config.toml
n_layer = 13
d_model = 256
experts_per_token = 2
d_expert = 160
d_shared_expert = 256
activation = "squared_relu"
moe_layers = [1, 2, 3, 4, 5, 6, 7, 8, 9, 10, 11, 12]
normalize_top_k = true
balance_loss = 0.00245
balance_bias = false
norm_eps = 1e-06
lr = 0.00842
beta1 = 0.95
seq_len = 256
dataset = "wikipedia_en"
Below are experts of layer 5 (counted from 0) of a mixture-of-experts language model. Rows are named router (the router's row for the expert), down (a neuron's output weights, with its number) and show model dimensions 0-255. Each number is 128 + 24 x the weight over its row's rms, rounded and kept within 0 to 255. Numbers have three digits each.
Before each expert's rows: a language model's description of what the expert responds to. This comes from a sample of Wikipedia text that the model never trained on.

# expert 24
Capitalized words inside titles of works, awards and organizations, such as Best, Love, Dream, Democratic, World, often after The.
router:158140096139148099105119149168077134132110132127158100125133135183132168145139116166150142098122075138151140154138141156146137108179178111103110151133071124116151110122159145121116100133128118123142116159137095127099079161166161075098093147133146189120117138086107142132135143149112121139139182118124144152131125153101098120088135133112133146129134122122149127172114095083127169134166114111126106111176123165119124149166109109081130121098144154130120109120104140165139137115147130124096144150102122117135111091120072148164146102103129112110111087151142121121101126140134189100111130134148138137150115101144133160072129115110128146171067114103134153140129135100141113127140070159107152095101137145127156135128163142141102136096116141122123122165128125118172140104161103
down0:112086131114144149175110117137133121128116109125160164163125093172158136148117150091099074132092179158163124094122157142111123148134151104138123106131169107132155155114115099189133081136120157103127127139122144115139096180137129090115124150148126148109126146146091149187152088142125092143128112143144090162097106124113129112114195121092129081090099103090138107170116116139140123116101113146116130082174095156142121098131120116156156076103113146135162095119164114121097136140129130155110119156166137089154131145145168125094165146115117122162116133121130148167141138137114105102117145152133109118120112153108101142172110097097147118181152159153138153101171164147129142137143140122142122108136105102161131141119128103136109133185133118165153123154154141130127120131129148
down1:154144109113087079139115161192136147121115145135101118095175116125153120103128157179142156146139151140120122094061119121163093119138103130133152122138147110175144122147152113145095085090084108113107134131153120154126142129101127137119162116153174110145119163137138102107129097167137121142194125136142131144115166132158138122146123126116137125142088141130094122159177119092098113113159174146137079091175105122124099130134143093111088132056108122122140156132147113142081101097100126124084099079150113099108112145104150108135133136144168142097125125121112116129113087107154099130107137128127106114136159095064112121117143132123116139093111105169137148094121146158106121116094104118120166137120151104082097103122110114132167124141146131134121095138123116117125150125106106
down2:169130146142144157093112111125137169112120092066137142171152116160072115143129135147110120119141121142095101135161114119105118148113142123116137117119114106169119133131137109142135148140124141127137123114138133094132140135096141141109100071141076137161096171093103154107102109136096103089128131112136156131128125076058111128146111125196113115160109146156082110166148121089174166164136109091126144164120106100141129119144140122153110135123117130132171149137142157068121070144110146151131124114105100106187126136113146150138156128134137114147126154154099142117106152139127143109106121113097152174125175109068105170117140129116099134103110144129108098094125107107082125145171163121103155085109111138118105150106144137152139172112141129132139121144164122130155153150123145
down3:166117165055149088103142107183111171128167117115119110104148127114100120156150093169156122144103146150102120117131121150126112124116117105131144079130115088120122109138164113147094123133120163107137120133158090118175155161136105117148096133158123117129164184145148145118115094142105124154168149127183104115119094120162109099132117135128121101069076134144104160129113103105097121127102095181118132123102153159129130149098148107119111146146156147164151123092089142104160135106161137108124152088147080164110136112144083122107142146139129149169139131149136164122137124160132127129190148136101105116148121095127129151144111166098127124117129113103104130117102127109111118134133140125151135148085121159185140101133108128140117162175131164117097105126088165146128105139121133
down4:122115132193159132138156111176137144113115125148130123085133128141139103094121122125130156130116090135144120112131167066147132148155143111157141153124093147118123110114085108120131121125133123144144100095113123106120075143137133116147122106110108101171149144152162138148134121143102133093145136082137193073138175141135118098103118153118133137084130140127148096126087089138118120194147154124152151152148115184185152123103170133128133120147130122112139143168128164145114116105113122087129109120155175106118151106116163125137138176145126132102147123143144110115058158124144137111144139099130125138133104135174124115107166134148142128139135096170097160120117149162100123192109089108130121120105120149138113166119145103143154138163144144149073126098137168118133131138073145
down5:114189130108133135095133093137102131132141116173106183128135146137128134144083164151098144087111117111130148135094129180117118155157086102118171154136156098130176171102121159168116146149157128151139130090139130130093148130131154122095119151105116100164102103146124161120095146145159146086151145134124074160162101157083110129144144101119124172116121135129111103148121120110165159154125117121139159076132149147124151091103122124148098095154130103127100100150107150120137124153150106126091135115118141139103129147149137136105158101124120099076104119125133111115127125111061132164133120092125090127099131127095121126094080118155154147133181138112105105149155109135104139139082154154085168134100125092147110127084156123112122107123116131114098116080099116104103155142124123
down6:154136132138117086112132173122148077119136154165125089130133114099170160151127110158146144103072127123123143092117118140112109164110159102158121122126127160139111118114129122149088107114115118119155107122143158133130146154102149119170119110123109139139112145103130103134138133140158120155111094121132101124131136126089134114151122098120139155110105072132110115133120136127076134100106141127146168126157110139162149131142116134166151093144128104140106109105151158106164121135142116093152118100135123099102150139147083116145133164135131136150084089172146121059141126098186115108085107101140132165130096101130174133128103166127148120111125157079074146171141129146113123135127141151156134109160138158181158132134114151140159137133131021122163093139135158157136117127171121
down7:110099080156131167128135169129146141127115116114155102159146130104184128121123110113184135116085102093167140092090160100116133141118099119155135159158141111131152129150152171137130139128169155112122153179147079147123139154140086121102143121124132172107104151129127121090128145115106103159151129107139136111093128105185168116098172154114095124136134080125142119168127187075139089142141143154131085091104143161134145118139123126117132075117104132121127107154117119125122137113131116152104098129117102149167093146137127134143139160152104083120104144081149117122136125172129177103152117147063130158141115150113126117118140117120120119086169169123129165109115101120156144105114121108146092138093145124119122137136114125133113151121102138129162143142119075153156122177161126
down8:151137104155149166133128121129124151110116143126164135185192103094156118076132148102160137120134122139095123085138108122092137140126114149109154130127121120134089149122157170119155115143103153120110162107118143149146179075145128143141134131127110130159110123141119138104161116155149150113115123122157118159119150143146152127140115099123110149106129148199096137142139133144128158125105125096126128116104181090132141119091151132126153123138148125145123141143103114128181171110085144108178137112127136098184133110160130095088101159107117056147139126121123071100076098113127111117075130146108141120125138134121109130154156084131096157131111123149117109153140109163100119103103140136119083122114156106127121172153090162115133112136155150144160161151189164127147147133149164
down9:156131154107099142126143122176136204128117138129133102100151132115160134079164159173148124138136093081098135116160130134168156153146116146151115102172130138133122117146126166137117127146134156170117118146156134170113146164146187162090110135114146097141109145129123125120097110094162125099131157133148135137106130100145158146104106091077148121158083157105121158101110073117096135095170108141155139139129162132127148104103148143131169123089144101170187121085129124133115131158098104117135143106125140137123137119125133119139115092140120114131132157131112091146166139152107086091155101102141118117105096128146102106133147129124182161131111141115127163146142159124149172150107114088146146146138142102124155104192134143152137120135114128094132129146173098160134103160134100
down10:112124146131115109132109148126115146095100135111130142130112110161108083137118141102127128125108085111136104156104082131147125084064117142084154151127138173136102111122109148120105163117137152129138119142120157103114097111114169130095127119110096118154129101136157132102100138133118151117171104153109126137114113113172145085156108092155144150104119115160127135140088179171135119121173155170142080128172087108101128145113099117110151131118170101159164147098143121088137152126090100111153153129130129137120129156039098083170168121146127108110157117116145131126111121130104134134198150079135103112126125135103169130132115134130211104130119111116125137137106129113141161106134132113101124131110132143133129113102118166135184137124102124145116111102127156122126108099146077
down11:130106139121123142123131172119130139131121152124119189073194161163110097164152173091108104090130130150158112167132158164133099165126123114100115085133137125137157113129095148152137123165121166150106156141149089116097099156109131135132105126111128146131087123133100146120132120168131143183140127100078123188173135175140115117139154130119101119170127146106102112154122114150172123130105102108093155146133150119138088117064142116125128121135140121133112149124146147119113114130101118099111114136144132132095153165133131173178153111103161138138134133125143093127094141145131099114142136077119102162149128105127115118111143138109141164090190124129145130157127084128084157113111173099114119132159145130081103139116141095128093153146166086115123151107108115095129109147134122
down12:137148144115146132077125173141147146133172108185163123136165140140150137139126119160160089137115158152126108113158134106122110148133098154124158122049143173169182100141151161144153129169156128134119099136126132150132136110144138135159145098153106108107170096121138128121135144108104153088137108136152120142141111134136143161122118121111129173142148095158114156145126090139120134132137092092144110148130131094160133139117094134155124150148120161088123126122120122085094163181115152092150114151121155158129099104099112111105137113163076055124138131129141101148110074165124162129092159113162156110097098117149148130168125149125148141140124119120114128138164136137135139110172150142138101073126082133124146174117118178105151109120115139097142133168152138110145096147121132
down13:168127073157135129120131107126123127092134117136086124102125166142132113138128098113103117138110112135182135163155118117099093153132103136133130125091111140136128116155151136137119118151115152121076168065096107171150112119126090170090099081129134167124134129125129124117131115137137161121168148150141089141078136113101124142157149117136121142150133164157119113109130127138120133158136152118093127164149112147111160132158113148168115107139123104096117127126167124094091148111131144201097139070147043133124100133125139126172139159139107128138145160108167106138118148108140133093120129166151144167148144129138130059129153108146152110096112148085126150135160116091095096143115097106143084128122114149154110128162121106115155112113138157113176084114123118108166107123115112
down14:126098203122147148120124134105171103170128135149084119164140139129105166114089115153079162101169127124147117123154143144151125136125108136122132118105152074143130135160150075144113132120106163131117111101118142132133113207123133188148140098104134140106169105100135118130110150111129091164150101143149125109119101131104152141131144117139125113127158155049131139132136109148128134123153109113101084134144145113084108107109146115139125097104148185153140160140143120101110109155100132116134117125123143121169171135151086158166121158132138121122066149132107159110078134115127111110155122111134096119092078118117120138141088108118136136152126093144123094146141130105130106163161130110136115119128112160086105077093115102164164174128112130120126133152144120119112117173138137
down15:112173125113118107115129164130075164127139140121128173148125130124137137120107156100117150098100112131164139128133134116111102156129078116122137159098149151148134187122133071077106132104108096094166105166122132145149129124146110131138158146156163115105127129098147133155120122125082109128115155129155117149120148074122108124151137137152111114131094145146167143071113165127124104177150096149102166119146179089102137134143151085144138144094148121102132093116080137145161101135158129127120107133165131070137142120150114137121113114132162123168142119161094135124107115119153114088134110113133164148111170132163103111151117094150136105113105115118140117081103130119095152113112122168109158140161124186148072147133107186159165091124139148145149109132118110107142138149141095
down16:118114143115152098130155113126142131167114056136140126164153143109129100123128146106131128158159104156113102143076098089148130116087151132143139139143156151109051155090161153121128122148134143124099087135128125133131110141138125137140071184116135120128160125138154127122129159137169100137060111091122132095170153100168144137105146114116122128168147147111105120125094162145092103114123121133126120127084132127120120131083144117090120124119116069134098134172099109125144105177132164172101174123115133167166152138128126104092108116129122127194161128144190122134157153166127150136140109100087143120111124174124131122165116173131111150113107135129119149124160097133096149127128118172156135100117104106137163152113116133108127130103086097124133138127135124122097151134134148
down17:176159130119097131116126164101102118080129132141113103072118141143150178128110122105116142089091165175153083126146126121125128138173118155154111116136160149141157120088095141144134133082113129077092110111092114146144147120140155103151171103125092130155121133119141097123140167139167142161134114128070144125080145138120103110110142115135119132089148137129126151112174126133146150087152141114108145081111162110106124086161124142140142138158144147110129207091178111154136135147067155121128140122130127092121116119147114162121160111118130125143130137157134138137119154124089115138168135104066139127107137107142162175116100148138140097103129118145148141143111148156186138138137136110086126122164131142146083117145100137103146129114126142148143097170129120165130143097111106
down18:137127116103147129130113109099122104113150115121131152157140158143170123117167090127074126138119121112118148091128136151140104144151136139153157096095112150121141147105097079135130141138148125099096135149121142101104116105102075106180158143128152128064158135155102136106124088098172132103131103167143129073124128109133146146126092079127177179099141119149130094157110136153116143092143145151160109123124098143125103187131146130147118098113094122151169169098114177127123088168169111142099132138138174111099147151108117139133140149133151109134162114138178144180133144136093131135144150128113122148089120153110125153145143111147128118104175128108118146123113125090107146193108132104133123168130158150083141125153155131099114128094137181123151150136106113124119156159140130
down19:126125147147139153119123100163140087111149108090153122104135104124136133095104113147126118149151103120125103163115185151122180135111139134123159128141108126113148124107167087134157163129125119138121099166103138154108124095113104139148136148153105164146127148082147123109087123148121141148091157171088100147122128056171100124138100131105164127139167109129127149131129171112130136148158116102136117083136120126140124114148130147146100111104114123203135145083170122133092105103117080172180137153116113111123116165142103147118119096144121080137157116112089068171140183156133109096162167117116079130117161157128151105121117151112129147152145076123129130157125153122111150128132162132134110103137112130132139117127128133157111111141102125147120079099181145099110132120154123
down20:081155117103172156103117142145106155087156135170164108103093120171120184110140179070166121147161168137105104148084125125123144114140160126108132105141105087123100164143136148135144130102129095101132122122094127127135102119098129132160129093106113117108113157145162121135138129159115119167112130151097136133087138108116111107146126174112133154149116112105123167098139136151139121124131119080127140124116113116132132102136121119148109121101194120142107103135116108140133118129109141137177151140142119140124145138147144105134097154123147115157133162133115111121127106137132170110105171145177151119128166143135144101175152053160125107109113054126128155096127123115114102156128145129114132185092131114152162107106083095136138089167143134140133142160148144189131093104162133
down21:102109149138114126118125089133108125109089138091136137114127100109137167098109079141197140109086106141132188144104108101149089115134179107158104188138125160086164129126115130150113122074108167127127118106086134131125129122118095128171128138123099108067209141116090101108095144139162154116145140132146197113112144112137144109131119177125104129146168130119134147150090142136119100117118142100110106118106104156093125133169104118123110098137110108132093152116113105163115137133133110110091165137120114095126147151112116145110143161088102095120132107125107099122146148138120146148098082122126137154137158089142161116147156145145141092083119109082081127126127139150155129103150121089095126119117133149151162143171110115118125116121127110118114119119129115145085127142101138
down22:132129076066090150177132130129127117114143161079131136195108183121117142117127123125110146130092113168172115086172134135097104155131117188127166147146140129146162143144113160135160117132138120112127143119099136113153111137101105135119107122113109150104088120153145136139126107088107196130081134145142105139156112111119128142150129156133140114108105170156140118153124125132166178141110138144119161141099115110145121143098087100171105131129117144124098172090151109116146118110086114132136133148119085121156110153171116126137125158132150138108093171105111104163100119111125157105134134137164143156143112129149146151153131153092125135161134119098133088122104116123170145166135162145140124166120153142167112122137137124140096070164168141079164086128115129128160111136110123
down23:126122096102092106079127138138170064109121175115113119114168116173117101086093112184081117122167126134118134150132118148100120153125120132107111091132122159109149130113150160132121149128132159103109107113117124094115156099109112112125106123133151123163152143114160113067112153145096122092076137125166149142126131154116128111140130136165119095128153162132096111109094135146152139088125132109141089093138153077104110167122159139091146149095134096129048105127153142158120111127104129081163084108149129128102141137121115140150141130098121119092132185146089116144125112138100135140105156110100169137138128132163158125141117144130152097121130122137137130121086100153123107136113132119089105120128080112090148133092120149114163146127123118164144128093103152086151125074112141
down24:188122073119145126097122129131157110097107160139159113116160141112160160141098168098117142133141120096160147121125112102142157110111153119119155126147079134113115136116144127092112131126106072135142106171093138099134175091112177133107151149112132165088141118096120149115086162148126139152106116117114074172156123162179170143147119128114108180116143103121141131148171101085132105138134106155143116136151145135149118129131089126116125142125111086125154119134135081154150144089099122124155104113129135101121150130132122137124156127083167133125111100173103130118131107118095155167120146117126134115111138149131119114120102149095121147147151129129150083150133100138165135094168095170120145136170148095088102126096157145134103114104090131150166149134112172141196120127097106
down25:123177132126129185150131115101112121081118120096136161142119140123118167122128077117132135155085078092143119140126100088122110144138143071089159176150175113116152165151100136125137157128099145106124104135133156105151114159134156086143122123163131135125131124128150177107084128114125110123128156100155160087147121115126181166140107161123149160132114128115152132141128129099139118144147177111152131120126122113116102112092131104167123116156120121159154144101129129146113167116146124128165149101168119147091121102123098157158160128117150104135154128107116137135153099150084141140115110081176109153162096101102156114151146053146153108127131121125104128151151148067138155153134131100148137161138119157107167137101135128153126122157091172120137136155138113125096133155178118